config.toml
d_model = 256
n_experts = 64
lr_router = 0.000567
n_kv_head = 8
lr_head = 0.00534
grad_clip = 1.0
decay_fraction = 0.757
doc_mask = true
Below are experts of layer 5 (counted from 0) of a mixture-of-experts language model. Rows are named router (the router's row for the expert), down (a neuron's output weights, with its number) and show model dimensions 0-255. Each number is 128 + 24 x the weight over its row's rms, rounded and kept within 0 to 255. Numbers have three digits each.
After each expert's rows: a language model's description of what the expert responds to. This comes from a sample of Wikipedia text that the model never trained on.

# expert 30
router:125143103074111138128129130161134127137157117108118116121142127128162120127128122131143108152136093134117117117141137056152139151144136118079130106133151113063130147107110128141115106172191116104128091128175139119192151145126103128157212092137161107140161095123126128121104129113126055095100128112131116167134090124092118151173117102148114162112132154131122130156111124150138165093131120142152128107090126143134135091149111149129067121145147084104126128111130146137161117150156152143062132096146164117126123114114126103111104127090149110194097127117132101136140155087117154149135162160134091114147126146140126128143136115133148132136125126112128104081132115190145131104086120133107127135121136119128142115124154127146123135153094155127116118103132102111172140136100194
down0:107140113116163110168101111121094102131173111153140160167143131122147113127145096108114108161151173113112152153140138113115106122134153107114134057148152151119124122147117124091127172114100138115127078169153136091151164136143131132100125135122095127139118134148133078115150100145111144138142128133101069177183114083110115116154147141125111096127129115111126120185138118139183139116134174085110140131131107113115108134145134146158129133143168090109130160171084147133146128127124189142137147125135133140131123109133148122129160144133099115133122131143167146142172100143133126107132099148198125175164139124121118129119113105119123110176140141119120155099108074091160151137172123175092128148152126112075122094141142072155137116143127093127117128170141133099154146154148127
down1:125111140129095109131127160120110100126109122132143057151139089147178135119115116151154138164091101082122087173173133123099124111130112147131142132114134143123134156174148142082124104142125116101150118126129104103149125127124094123130104146137132145093136110118117118121094117129130134145151128148158169111095120115133132143154131160110126112100158125149166121104101090122085156154094100081094163143116149095113115124104139136140087153088150142075129158121129105128120138165134146167139094163153114126110114140066118127153132122099151151146120088142163118103115178144141109128123151104106126142151116134159129118080152137113153183106131139117159160118148127125114106143048162130155108125108169122193129147159111085161120125119117136135119120108092122117165083106076102
down2:184117124118143112134109131102137108185110095137127106126128120149100138126117095164086120102098149113124128112123126122179151112162128089159149139127131116136159149144120147104080141103112134157141160118143110159098142134091134123164125101134128154164141135090152123148108119129112133117127113127157105190165142139147130161161133138112148152167100154178150133162143124136142116144117140097092101096141118127095154137172185131109111113135144141134150102129100152124073137132118099146093128105085126090104151114134119125138174139099126138109061123077120154123091136159076147158155164127125115156136094080143154125113091088128097070127104168139141098132123165113092128146132088139154145146156118115111118131125124115160107091128078162158123143136131154126147112174129105
The letter n and nearby consonant endings inside words and place names, such as California, Vietnam, Autumn, Kalimantan, Sydney.

# expert 60
router:116111084140102140127096123144142147181135135143129144132158171086117139171165095145128098160133124107137118140175111107174130165134145112104088125133157102117165158123133127150115137163137141125164130148150153158124148133113102175148187092140153135136197099123136170099145153119117094135123145121115130130121126152113138132148085114145116145141106162174115133132087094116164133130126129117138117105138150137125140147166079143116083130115148115120150130120150122114129129142134092119133175120166123138092125155130134139135126152088128152151098131069136127104110127133103142159143183131156085115135112108119100084128096112135158127139085129123147133117090137162175126119105112125136126084136118092117132084129126149166072133153135141084175163085123085134154134126093188
down1:124136139111104097132085153137129126156092112120128125142084122121123145125152123141102096135128105160147141147087134157119132129153110139075138112103078106146127127121124154109132128142116110077140136102132120130128101141073130164127149102135152146105128083107107144137156168120137127118146117096143105157119126115166136173154124125146140117120108142148117171152134116155156096129106073152086123104108135110099189125101086136130137067143115142122107096119195116135122162170144154177124141104115091117146149099160139142096132173175087145113126130119116104102141134149095116141070092115101077096134136129129107123129117110135147141084156127144153118136091107093169151144144115131119135100120143187151159128087123131109143104161106105130099173105123165154127178129143161
down2:121152112144117107133098138127129139104134138129108103166065122157164162135077118156101120128112143102143140121153141152106144088114126080088121121100146113141187093129136133129121127158126111174097122146131101160131156097093157096126147135108142070160205137108111121106176105147113157149077113124076110151137101164106113118121145149130156138141138134139111145115130162145141166129165130151144145156113173076105148128125100124106136146141116104094136100093166079111092118150146130126136142137120127142102129112109117143155173129161112106112139095103155128072092152161121122113159143095185111115121121172137138120152093112177155108101125152101130099124127118124099159137118125122114115110147111136119145154091107160139088135151135159125107140100109134173099137107111135
down3:110141145115149172115120156124115121122121159189143153149104152128100148158115188114115147169141178136090139103148153136131138111134105130111150139157128136083138156113105085136197083130077162125126132120141108103117115139121129108107099108141101139114147101145142129117127128093102105168132153125118091140145106150114134130105164125113114163113123142098188144087135162105160087100105147125112175154133097165158147134133079158124131146124102120156158142165114136112126098130142170140165168175146151121104148144142129115139123128089119158121119128155153118131156109151093072126087148125132092102138150147159145165127095128120151142163130116139155140150082147148137156123116120121127136114149109162132090155170177092122158132139139145083120114113160103164114104125096153
Bare space tokens between words and in empty table cells, as in Major junctions, Primary users, See also.

# expert 5
router:159149079133105132129106134144164160175148122134123137125180125110166110130150128080115133127126084106118150116135086091111136133197128131096156111160125121122115146109111137147119102157154159096153117137151148168161091143151128140143130080141145116143175130141117149113138149141154122111089095143130122121118096154122137136127115106127125117135140146152127092106127143127136129118122121116124202132143133164121144146142130148127108136142144097151129083090187144119188126129163119156115130129120113119159111133073161151145099139111159169200128140114125118152119142070079175121138109131158140149179104117130114102160116125154135143120109154067104116145088114127164124177128114100092171109147086149137122126098147146137111118104129149121110117085149110126155169117118124
down0:132122114079116114174097151140191085171146109102150154114144141118111169118099140129126142160127118129105121119131155106131109138132102121132094164119137161114104127152134153134099130140135150053175106139113146137108141135127141122139164127135134110150125128150121113129092165114143117134127145145123185129199110119171132134144108099140115106150082085065156119073126143106121126172129138079084132112145146117050112142143107126152125162132112110149107121091127125112106146107085117096130140118123137149140128143127137103106159147154095159181120133080144152117141136131156144151117106113102120181164157130179108126163151149092124120114122116112137080113145111120080145087122106148120142106153108098132142183142150119125139118112129150125121134130160128119099125134093154
down1:144149155117132135162136084147148154078086122159129120117104129117158135137130130088123157153133127146101163119101098151106154069129105107142146119125156137148107100127108134136145150166130131083155126134163102101132109118155105132164153129127188135144146146149158126134139174125105141097134149135130096150148139116099133084138137140140090097120114138139092157111152159104115159114150115121162133072111141112139087117166126158156178132134125104147124137173142112166159148110098110110158122118155158154101123133146101140112131096151128126132149150140102107129133158154063146163159121090118090118130157130118127116133142171167081107121134130149084147148110151164152151121165180130128121097129117140118135148140127079189166144116108089078095099151109098124119088159131116
down2:147116117126131113138132112146120142169102145087149131162123150131134129133144103119118146149175139165134132130125119169143167164123122115117109128153131101121159114167108140106124121115129167108108118174106110116148120156122122134129135138154139112137147080149131120124076126140117156121107130135131144131115139143111135120157143092093144121138139120154157144100087110110144137063145115139112148143122110114074117154123118110151115106119159142126133149149131148133128121146125137122162111144091147135105127128055119098138153104128130136134128105157118135116197102142090128162135115137115119117103136080185162159167160100111111145100126195131120109111121113127151093059128115141095154149105142063195172121121138161148156144136116104130142132105111114187123194192143185
Word-internal fragments like in, et, ot, iv, em inside longer words and names, e.g. Fe-in-stein, Scand-in-avian, Stre-et-wave, cab-ine-t.

# expert 33
router:161136125116141153121130147184107159127145153148114115202144122101148120146138116131092121111090082153143126079136103066151180144117172103110115120158160103126124138121072136115131131123178088124146114142152129121141122106142120185156153113148129135153159104122114146109142131125172117120090141165147143111132117175124115153157122090113126175126120138126135116127118158121160128105124134093166149131131125157170183121130133154162126103139135138112129116150136154143113139139136115119116162109117163080130130105131160163121103098146136110108095122076127097114129129085136120166154132127139102125184120134120115119142082109152123110077106133112111106121092118132139185097140138176109162107129117125098141082113134195122106125161113175126153150118152084143128131095134126
down0:158117130132130156118118142137115130149123137158071143133104117132130148167119108142108128124090090123140153138098124152191136163150100124172112172104167135153143110101124150154127128148101171094122117155127066149135113107071092104169108179086133110138182098106157105130138138067100129123160146121124113101086088138104128125148113127128104150132154158131117132129123126121108147154162105145144121177130095102108153137144118108101113143094148098134141155124171120123119138112099085158152115111127127127120093162112116110113105130102148132150119084149148107168108128186118130152169121101093110127103123089087147125136122111184086139163144150128125126151073103131169119106166110117108102121136107138114123120117193138153109114114116154167114137112126123135114138109095112
down1:144090098082135109109130150154172136088127133101144138178137172109122124107117147115124117087144124107147091132095136105162148145122092136150110156167145102163131100140135177143128108125089098100132145141144117099130097120128175046160078114136138131105158101103112183129138162148138171114131127109108145129136160130144110115135124065137105139148103136133181093120109152143129153145154139105150130139118099123104153171087147103080145147137117149116101148077135158119125124097133118161081160133144136130104111130117100112097119169143148169187128094122129123157109090101156107108128137143148111116145125082123154130109151145131133152087129110103164132132145136158098104109144124123155106149119126097175122097125148125154152135149150109114148097099143148105157124154100115
down2:152076138131114147174116155135162106068155112093118135173135125132180157170104113171115108145138119115141096107131175122105135109111129151150145099176163137095108149106107103108107132147120116117116094144151089123149109142106064139136119102147089111174140161153147120173095132122177120119123116093119137133139152134158111084110122115124123094112112126122120095114121164103161145108081134154152105124116136164111097143097136149116097141128147165132131125114131131108168118120107132105119105102128123152135164098104137108160141143126124147128163125117140133172105157084102105112151153133137134183117086164093126155104136124093118134132154118100112147188139135129090145127117145116149117077134101116136143132129070129111096145114148176154117124087109098088120141140120176
Past-participle and -ing endings completing a verb stem, such as Design-ed, confin-ed, depend-ing, Accord-ing, and whole participles like released, built.

# expert 36
router:140099105132105143112109105139124157127150147151130144109152140088126109122157088098097105158120133132142168116170121118149159140139167094100130095156151103120160169102124143158095116141166148127173119142142154150132128165143094142149129106158150129175150102112142145094149166103130102116100129101162100118143119157118121162157105109162108168145128161165101103155095126157129154100154160101129146147116116141166127132152122140134089102127150116103176127091156153101149121151167122158118152080145144109106098152083159131098115128100142127135109121110092100100155140115105140162137168167157114103143087125143093121146094085160151158109080159117123101100122099145148147128125113142115131113163095098098152097096122141167098105150101141135138160089155101119132149115100162
down0:144149116152164109128119113131132128133127119123155163107159140099104141111109113121119133117138133139135154103128097133131139097102117089117121102098117201164117098129160118131151114140144132139111111176131110144141094120076129111147125119174079163135094130133150134147126138139120110096155064147128124128120108140134125155128097142079115158112135095145127098107145121100068107111135140125181156132125131149136145153146107138141122141101129114118171123161112145177138133107166135103148174126137105116136107181108107137097130085150137098105149153124108136132089050143151121092117143121157120139106151136074123110082138150097131147132162160138132097114081111133130046150087149134109106124108151114128137081142173099160103142095118170118143148133140164135142114100162157
down1:167088151104142108112129112145076096139150121124147135133133124152124166145083187156121139118137110113147141115123100114097122096136096169147084140089105134143139140122166101088143133137100134095128117133114099126082070134129133135085125087131130118118146136140144109132120174167122138090162138122148118100140127120152138158115174141183144125189157149147165117124116141138064122127133130141162163146127136119104129167121133131138154151128102116123138112127142107153093110151119109151148137121169124095111143142170106088098148146102112110114155117142143124126089154152109112112139132133091143138106109145138136129158123097119127144184092132147129099167132090080142134120121082106124108118163109126130172178109094125120095101066157076163124152131169173143122121140129159
down2:148132111167124120082103118122161145122099143150100148129147075130120127123141101103112180131144135152089102132108110080112137088161150145161094116096112165108099102120121139142114118098170114118159135169140135138137136121140079108151118177154151122151128129148128093145144157087123116108145119135076168125145091097135120103109145105161140107160121166107125145111160112126089125141107107111112139113124156110142171134142129141130124135124166121109120119105155096075109135134080140126141088173133118121099149062092157113126173167149123159114160122097146185162136104099144109167103146106158177113150085168127127122154117141096142094135116150104119175121118087154119136157151117149093152090096160147113122135152125115100122126133120110131140133140151118147098131128160170
Periods, commas and spaces closing sentences or following name initials like R. H. Ashok, plus names such as James, Michael.

# expert 7
router:125137108117108164132135124134086146134165127169103131109151129122149111118128115077124105136126107151157127122122126136152177126118131146096117139111125076146151136117097161146085123131155179111158113107133160137161102142137102167115189140168168132132129113109119183111129125081173102123102154132162082141145123128131117129120109115122140148118092139147145110146057094136142122088138144113162155118130166146140136125122105129157125118136138125113119146089137181080132147157147115174116129118136110134080102141119145125074145118097152152110116126087143098093141144136105169143121142141137105097157119135130116093122109104167136146139106154096104139133101133129155117088143124113128131126142118053103159135089140179165108097210123133093115164130155120096128122145116147
down0:131110149159155119128109140139138112136148111085120136125152114116178167108103160135124126137127100118139140163140085151150133126133120144126128135084148121159124083130183126090080163139093124154151172149109111133097087109139111136110100157142133124097170149147123077102145126150061138121148126146101071140118125129147141135207133093181136089111119124192114136119129153117114167062137148130101089138158147138142136137123112127141184118120101150113160130134136107193134123122124152148139125135091063099131096131096132153128129123118127145140071134154126085126158139129133112109157130111120109125115137127104160135150100102193110112105125116146137112135105112099145124151138093111106115130121128098132132116140114107129130170139110154081157139159163124135139147157112116
down1:174116100139107122106107165097120135116123052174094149133142129096117109077099085147138133118168175097110126139147129103180143152142117092152087106155157147138131114103117131105128128138155148109125144110093118111138068160096127107115149117123066151113118167122156137141135102140110128117099150128109136109120137126148149115122109135133150149153104115129080128131135123136154136117142093108144125121146138156144124131156115132118152139143169163103156122142148137185182103072127101117131155154119131154127133108137102099105134125123110134132126176104071164096155184099173138150081148125150179134092144123139126147175132133136124125103149128121157117155126133164113129184151127165120132128089145143113087106097104121127084093107148132131125108100133127162144114092148144
down2:112103072137137145162149141152134142104133090121083132102101146123095131120153142118144154112115142117125111129178136134113114115142121099155136103131130155135106151092123133129146137117153110111090120117146155104115144120161170153121176084132160140134070147164112116119109062109089139142148149151136150140137085118140087097140123112145104165149148174144088107127130145171142158141149111099128163097108135082123147148116156101079105160099185136116138120167111156150119120100101123121110166178117110134109146104128097119144162124170120156143153137109123128154100092115170132112150123117172103116167110060117165125151114104127145128124134155137120128146104173093102083116157108105123164133125121144109128089139113119134164141120134118121129116178135133172130164124166094
Full stops ending sentences and colons after field labels in infobox-style lists, such as First flight:, Starring:, Defunct:.

# expert 34
router:130129120118112138137096114153131136100137128154116174157150143104114138123148107100109103147134122112137142117139112112133131116156146122126112119112153092120145159083121115120096129145127157129158125123171142160131188149118115128129115111147129117142128149113100128085168155095121080117105138122171113177139103166124123169131096108138117148164041143143083124159120159146179157131139171106104165135119123147155173109164113133129112119124144111101158125111123141124142083139174138145144142128121141083109115133113160163113132129118165127141107110111113090106138155145155148151125150165157122065143079120107105135131107106156138152098095164114150077108118119170167108083132132157113139125158102122114122132101161170198099116154113131128137150094134109098121103089086157
down0:109127128157095151162149163108158139126131155179117154110125125116124133120085138127127165157080127125112116098121099194101123157071125088154114148119106148127160142108123135117117122116128109129117141116138120084085102109140140120121089157087132096166137169109129180124145141189117100114121141137142107074109140156101095132106121130108179131086110091164154138150129116120120161127121123102120133124122167112129112144144147074115156160145125159117083107133152127095105134128128120163099152126115139133125129133092128134100150134144173167102167143135137141120120184146081107137098148086139125102069081126117143117125156131106105090130119079142183134156105127118089148145143143166121118125070145140132092138117093104110124101102112116129116133106132117139166115094123137
down1:090169126158115139152145167161149111147094084098060119121121140128117091134156168130125144163124140128161111141146150147136165147124168196098141131133115148128115092116124152115128137090123133120168143153140146126141117081128140090091138112172097107169115115130108124176146155135112105174121131149102129143076165103116171107159101149100123105129146076157126145126134131094116126123125123127083108133115096172151111106116134143112120066129138118135110168138115120117089101173146110119127131139128154143149147120122107102136164122152119107170151156099135100122133138181116117085072132105113153122122087131134137098179157117087162085169129135117135099122121137087103124138138126141130097113098123111112129155090142124089173154134140121139116126137117125108095140107152099
down2:149130161176132164125144098105159120096166135121137114154126104123131076121150104135109135150129124108082128118143127086128114133090115109105138121168141146122140122094132142132179120131134147160151178161107143106128127107181098146132113134148139175097121128144117122138126113181152090134145152118113140097160123089161171140093114095184161109138113097116174075144133128178120104133140137122155162096122110124163142151153155133131152115124133133153140124109140132158139140109145142122133159152108120182149135116095129148169118110161121126128126164114133160106177117087123121161127120066095137168107103095072110126118123160143142119114131139132125118147146157122139134087107137124133089182134076068130161115136114125137106150105140168100154104115131119154183161148132130
The word age in infobox birth lines, e.g. "(age 26)", plus pieces like wage, house, born, home and initial capitals.

# expert 43
router:111082102092128166111138118170118160134125177144083172151150145110151092194142092136126120118130142107113131083141135100152146135170132131142167109084128118156135152117102136115108077138118110086128120112118146164121144123127108148179133119139158150142129102127126130128144153077146089064121173162107122138141089132070108134151116122140100160149097150147120113169125102138147132096159122114143125118115128182132103181140089130109131100154138128121101104111137148149150078131143097162139136100114143102110121141100114149105137181108125113156129056099102080096125122100138104123147115138124113129154117144134125118120119131139133146114117147124106102113133113140153148158117102133122155116133140139083150122128142138145114121134102126131160205111169076131115139107141170
down8:103158172136102109102145125134085115148144125118090100118169179121120121116139136095142171079136130126163141165142110137085147170127165122116113164150149146134116088115137129128143132128161164111120094110097109159133091146125100104138098133144066109097122131139136136109139059083140111177085092111161144139089128115105128134093137088127124102160148155154117106160127153122126100091139121114147127134137112127137173095180142145111096157074141151130115164074149115126144112122094162114109142141130111079153103156150128145131129121136136114124115144146090093094119110116100171117106139136114118131139120092124106125120121148131103159093099122121126138153111124156150130090099135128096160123142146108128087153157154135140102173125097091127130079093094081109153127108121116
down9:109123144104141099154139088137136131080117133146135141088106138125117093173139162117129125124135088144103108151111140092124130103162060133105120131136163138087132116104170149125110124149144121092138111150121172107087138129105118108112157080136166157186140114100102133134147130172125150137126129134102115129144169149084119158131115105160095135125110154106121154148129075142108119110075102155132138111142153104150143152163136154139165116166161097105110114144123125095119127102135116110142117090114122104110143096186069118130127161095119155133070119165135111112181086117126123139125115137128113144140166087139099082133146109078109126180083094140125128114122101148130154129128132157120185111141160171142122128130105134114109129115153146121085150130128133128112143099140163
down10:129130119121117097109098124127157123167142150114163146123130125143185135144162111102121108112094141160052122138141140097118137153116106107137083088106129137165149176133170143188145091111118109110151131110139064153129125137144105102091165160151151090080113112124096139128135120134127126129113123142144116134122091127125136144166143138147096118156146126128150111105094103172146163158125099107141115177126159132089141132143138062125137138126122129151104101111144167116148095180131106105133135124136117148108146124128137110105114110149112099126119149162125165135170097127114157147144116117106143161133115107162114182144127141103166126151108115116144140115136193160141145138134097141145148102108120112207152116159147113094150122135134180107137173133144106136084134149099150
Middle syllables ending in l, rd, or rt, such as aff-il-iated, gr-ade, h-ard, S-il-verstone; also port, land, ford, ward.

# expert 52
router:163079103128130158056136118133137148134087162139159120165122158129148108142135093131125127137069110103123170105129106148122114117126156111138071127147148123135141167099111180158130127157123115128126114129136118128141145159148106131168128091138138133197152119130139153118158126112169103088110147130154104135147118150125103126148103127126108109189114154134141120128097141130151171127155121099179147172117157160165145164119134122130115114154137134130158121070142127088135124163116093173167138108199163132108148137089128141127100059127131128126117118093141114118143133081096158125166125130123104119149116122149097134154138109126145180130102131110134125152128135140094113131110113155080120151164092123148134149114120135103103124129100143110167111109150098130085122138106161
down1:153090157157091141143195115096162148159133089088084149149160110115139152124139107135102121175092100114132096146129162151134117126124110117102111130164140088077147128154129146144132151092135114142117146114150092126133090163123134145150132104134150127196094124137126137156165122142116107095104119105136146118120136136132129136128142117137139110100099165098096101145104152138119085150141168122113112116134110137137123119110120108128102180122129136138164093131095172127103081119109127161145132117145122144121145114110105158112089134111127123122115083131085126150130105108067160148108146109142165108122089133089134173100129152136155145130162109168101158147144120126109130150130145131108118076071167153145098134126111116100167189117115160128092146122105116078134088113110100
down2:133129108105095143146152115131114107151120126111131128100157100136190076152162106144075126149138128133157138130130152130098120128137158134068100139117128153143104130141120117110132091128120089152149164114131111152168158077089119167144117127169123130131116134164093111145148142116087086121118112121160138139113159103111072095140133136130134122099131143119114136114123126144105118095119146158108124097149153106136144123165139126099132121156129096123131124137078141088118098139120135159127122136158123140129145131103111091105133137133157148092134170157130072149167126140101125142095105164138128121091142176150149154148080178144101105145135106089134120103180120134101120153122145133144130100105138158152131139153140108123104130055112114083117181167133112096137061118189138
down3:180114095139102118142092102094129142157144145109097121105107132152138126153130123107108138129153094083136106165129171128073122130151148121128168125117155131157146148158114098098153118112116165118144150124147141151144129167145080107105095171143159129161120124096148111150125132120086141183186103144150110137140079103146149100115095137146100139114131177134132088142125111114160127144092166134128152126118134115145137142152112160123142132137120101145134069132126101089138106114106121124127128178124126170113093144145156104080067130128152151111183130168130113127123167162088151152142157131142174112115113148168084065114118180148128127144127159106095147138135111109084101111138110132147125101159124118111120160113139121115133128158099107135146129164135126094137102129112156
Pieces like ent, ant, act, ct, ence inside words such as identity, dental, bacterial, twenty, ventures.

# expert 16
router:128109110125098138113098124148110150142137133143132143130172147088118100136158081136113103183124104124148158125159109108155156160146154115119120110151151102125142179119122145156095101132152123120157109136154164128130125162117067117162089104170150130154136090099161125108146156096131114101101141101156100118129120125117116166153107089161105164150117170168089105142088108163141149107143172088106121103116127146170122132161118130124100098140144120103159106090128177115145097152152133132124161090157138105118104163100153157108118136117138148114103128129112099097153144108119144154145139144168113106151104109143093099161119106164155144097102148091122098104124113163139119124128120128110126097174108106097156110103104148149107103143108164094143152072143102122121152112099174
down0:112116102124136118158127126128154114090146117118117119103141100085160123077129133092158144152107109130142126137086163141157106109109122125138127085124136162131161151101127103114129124155107101135143085095133104158122151132135086152110157192131136139129114103113118062144104145136122135110137110135118101126136094113115085088175107071165118131126144142140103101173158121072142135168134134139067137100138123115116067105091141072149141094113122145119105141172123132141117174140085130127115177124142095108111120112090114117137127119131114116085157089096141155122155107119105139133078140111075124106139176102120098136126137124130137172161109122146075142144111102130165135103148102119119106137142185126109150149109095149142109133114130108118127153138092112125148132093155123
down1:147150095151088118181115127106111135176148125100130119122123150137141148146136144124111153104108105117081139128150119113098125153117141101116123134125132174166148089145113099133137170151119108134131133145149135110068141153147083214131147150163162113150174147122165105101105126097129132126095107114110125152133143123125132135170108086147116139126117157102145185140128100132162143124165147083133134111130159166129127090143102147155130115090157127101102114128115091122177176159126159125149149176111123125078135150149099113094123108113136087111129120166109113091160132140103107137089153105119144130126132137120119146166121116165112137133134161095111070123101139121102105149127119141075136106132126103109095158118102092131143117115139133112110079082164098110100131159117100
down2:162119128145106130116165132145102157128142148159153091152110104117111130142093125136162131113122127131139158098148096127154145151094167120140146137122137148114163118140087140138150112124102082118123189154087157133106110118099089125122136136147092153114097175126146089101064137149079112129140130111165158109108150124115125084143133111188112100112123123143106110148149118171075151153135138118095154093090099135136148110151116134135131086127135132140154137132095059121151101157153096122129164150136126128111079155137094103100147143147135124129129102117119062083107160112132134111133119152127150147163102083109090129144141109134106114136150167105108115140117109098102071141098135115137119139131135148161140127112134089132107104174141150107090164173122139091136128132102097
Closing punctuation (periods, commas, parentheses, quotes, pipes) right after proper names, plus nouns like season, count, order after names.

# expert 61
router:140127110119110157107139134124095146160160139133126127124156112126140133164170108105108124126096111086104132081129127112163178144136153072165094135156166135112157153108117161127129137114139169110133091162137172126162144155132108129154125109133135153145137102119176158104122139112151117080133118094134112144128127148151124143172125109128173138135077176160080096166132113169147136110144135120160184119144165134129188134152103112135129093141147097120172106116161147097139142123133086149113128126136163108092124147080140142062100148125161144171115103118124127121115139083129122147146162130148086130147117154119123112145130097151124124081093139112140108136119099152132140099154122137111128109123132130116155146118105152138122125125106148119110199116146073121180121115081133
down0:132091147153129127111117140141149118190124116080123130165126155136104127142103162099104130108094147151139142161100107082153117156130106121133106117139080113149139160137170087151124171121167130120169128116127157169118131129132147115155133131112127143150093107084121147142137146114131184124086124153122160151175131105101161149183083173171145153134092109114129128136142133146128165131112153141117140170114130150101113122083145100146076141121102146149140102131166118080136122159124147134100172127080146103132121121127097135121097129084131145119109129162126161126132101148111094153150129161139156089146127099136103131099160135081178147132096111136068151111118139128131150106115127144143123137143109144140105092115100179175126099173157128118118136156138115164100103147127124
down1:144098116133142127112186109149110096115115081157109120105159114153111141154131101124130157154130175123118134163110111137101174113142127122115117100147131121119092091107066082135151093132145085136189097138106129136112129112112126105088090105151099138141125095145185126152142128160099129146169106189120132072113156123137110101107144089123117115114154103112127095134128141122099120122109152112116096095122121164103153139105120134081147093123166111115139063132082105162139122096163167118129170154111172131126116095147138102178147124120139148126138149132122132126119103127160141109126158202140113138123107147104122161143100147126092106131129137140149129163148122095133135130107109145105131099147170118113092113134126125116086101133121112107158164076150117141153124115099115
down2:136102146153178132129121147092146099086118126079172142107157149095151139122124131113151155120162111090089116142172159115102069150144090112133172131134095124110124084122111100116146106122158100117131125079067113151124116140123145136102085140131090140078154117157131133111098124098093125141117136101064118123132123124134109116137133140126184112112113124131143141132080136078115084111129107085150149114119128109151143146110137137102139084153128149062151139088113149117110101109102149140157119142139125121103114129110141083113122139107095126137139125150091122155100102137112117199160153126111143085107083146116138145124123122110099145078115125142150160129105098115100119154147106105122121079132155106132178151126150099126122139110118107100092140093131140158147112134104126
Word-final suffixes that complete nouns and adjectives, such as ventil-ation, crimin-al, Tourna-ment, offens-ive, often before of or commas.

# expert 26
router:123128110140138119094104130142212140118115138131106128121120197107123084136123121103133121164132119115170130105173102117126122162126144114121108133142176111119171150112076183143093123131124164119134131150116196116157163149169107191117153097145150125115138124120138116117165124119128099118069143111130125122130112143123089163147129107146129137168124147127081118150117137154181128119167111120134117100086149138144136128149108128135124114115171113108136130135136165071128093114146146127142145112106142065114112137127119135098099115112145174160133133141100121131173153124136119134137157141157135125131120078136146110137151103150150132084112156116093123103151127122110113142118084152134152120146135137097119076086125201126113138143114141138129098147163075113116173133106137
down0:106139132119133115125140150137150127094143108125122118086088112166105141103126109149113135129142150141152125106143125144112124135136093123112125164096169123112143121109088134121167134100145125125107147124088103122153122119157136167096190131116146126126078147143117165168145021135079166193131149161155138146129116124105116151124147086122073130104135138090131119129127137139123102127107133118148121124128121079132157121121119102067112142121144144118112107150099135144082114117134133116117158157081126105106161131164101099153144152171100153121167148128146153135135141097152116145084121142142164158133145125103206110117143143169122106139116123128125135134107197095134123119131135133146139118119111157126132127122134140128158131135158116128146077174108146164107200126141121
down1:137117151166106111146121079085146138161102115131101101141110129122092123142122129149127096115112107136164168133107152125106129125144132131126128117075130122146120152124107152114165145145112139110121165139108172183161115137166113164171142108145132174115084097120151088110090156131111130076106174135142163183150151134122150082126127141078142127168122146131134097098129130145140143131157108169105138118103094162097121118103131103166140100178161142118168142138145133118139126124132132173133118122117126138120165126126119140141107131125090116105101122148140119128114106127158082178083125208113116135150128144114079126152117146100130082142115164137100108158133137118118123089133136129112125120104095106180112099131181164117127139141128142135160109187140095113143112142127175
down2:136109162124119182112130177136140123160152103144121113142127106141122135121130151122142126140118158189102187116151146165117127165156128111137174124133128085139130115142124098130114121121138122123118103113071170086091138123124124093139108124142098107127112142127120159145119078147165143068145117098105109155120133072151116129120146163082124096116116115154165123093132168128151088118163147107140159121144120086089106143137144117113110158145140124136127153088083127134148164122123112087153109124114145079127157078127081110129088092111107105123130091132121145139153163127129175131068138121125130126092158183132159126145132179159127133123141136104140108082112149090127135145118119132156125139129082130166090115164122147122129148142169158112107150114133167131108092134145123
Pipes, dashes and bullets at the start of a line, opening table rows, list items and infobox fields such as - Written by.

# expert 25
router:150102106151105141075092112147123157107130166162093158102140145087117141136138116107115100165130142108120165143146090128135170154093145089115126098167151130087147129095107159160093146149133100094136104149152158155151098136100136178122151117151140111110143122115134165101159148117125138102120101129155126118130112104082094120103121119125152131109089147157102137133126075149159135115153148103107146123119169128140148120144117097187097105155148107136128099107145150111122091138151099113116143114140131106111118129119147129131114095113126181163101112142130119100153172122084119153162123190132123106162100116127098121122117120156160113132128157099152086093096103123158151131111091149095173100130144132132177104119115168124140106126094146128187165152177119127136161142121123
down1:133142105105100142183137088134140160142113123163154156135129149148112109141145124072133090147139138146114133132129152140154165123117120092114106213162113122154140113162121121126143126141077130092146149074129095092171169148159127097151086137119141126117085128139099104139154147143141103148153144121102133149109124108137125145158142106162164124089117092129139167134143133158160088152134159129117147127114145149154150159127144161110134146089134138136096115099152135100157091137159158117112159124112156140141145151153184130176089111088118124107176135123112109120120113088141129129130126111135110160075130104138158124152124140096115150140117096117134117103111173134117147119081100116138150157104149143150154147068138095154134146148102109170146144107151111133127114136177176
down2:143126113108145137122173107113127102143122155089145122115137156090125132102112161084145157126119129121127073160139168118139111103120172129154176130143089152150093094108110125123120090120151133111125153112123157146123127085139145117139083152120103103149108107145121135119099122136161101108151194131114171148097151111123159151111131129147122184162145146121096169116143156158081129138155135144093115120121131117145148148125115175126114101102102129125116133148123102129124161137131121129132142128134143109159126136095085134091067132160113130124082133200134139106136113101156153096125127097089132158116160098110121093169115158140155100092171110102109073138149134131107104167126187121122127150160121139114099147130128136131108123099186111099135102100104129168132104102084130
down3:135165121174121121132124123150159118137149093120112103135116138142117156150148123118135138156135155102113198140163154120139106141115119120111131138122133146110099164110079174133109126143158142142107170108142176117139121158111164103141150137139098123139138083074099106129092111085147148134157121131176100137129122141125148100106141130151120119089131091073114148149180106124132139138133140115088107115087135131105106137115133110129107151131122110131122101103144096160128136142147145090132122124143104093191152117134105057161143119109086145153112077111121148156083136106107137119117118117111131160178110089117115100148135121092139177159136150129159141121131122141123114123075127105125119122114099171134155131141155117169098123142082083160131132192092145089129125079122110
Word pieces containing u, mostly a lone u mid-word, such as est-u-ary, Port-u-guese, ju-nior, tr-au-ma; also month names.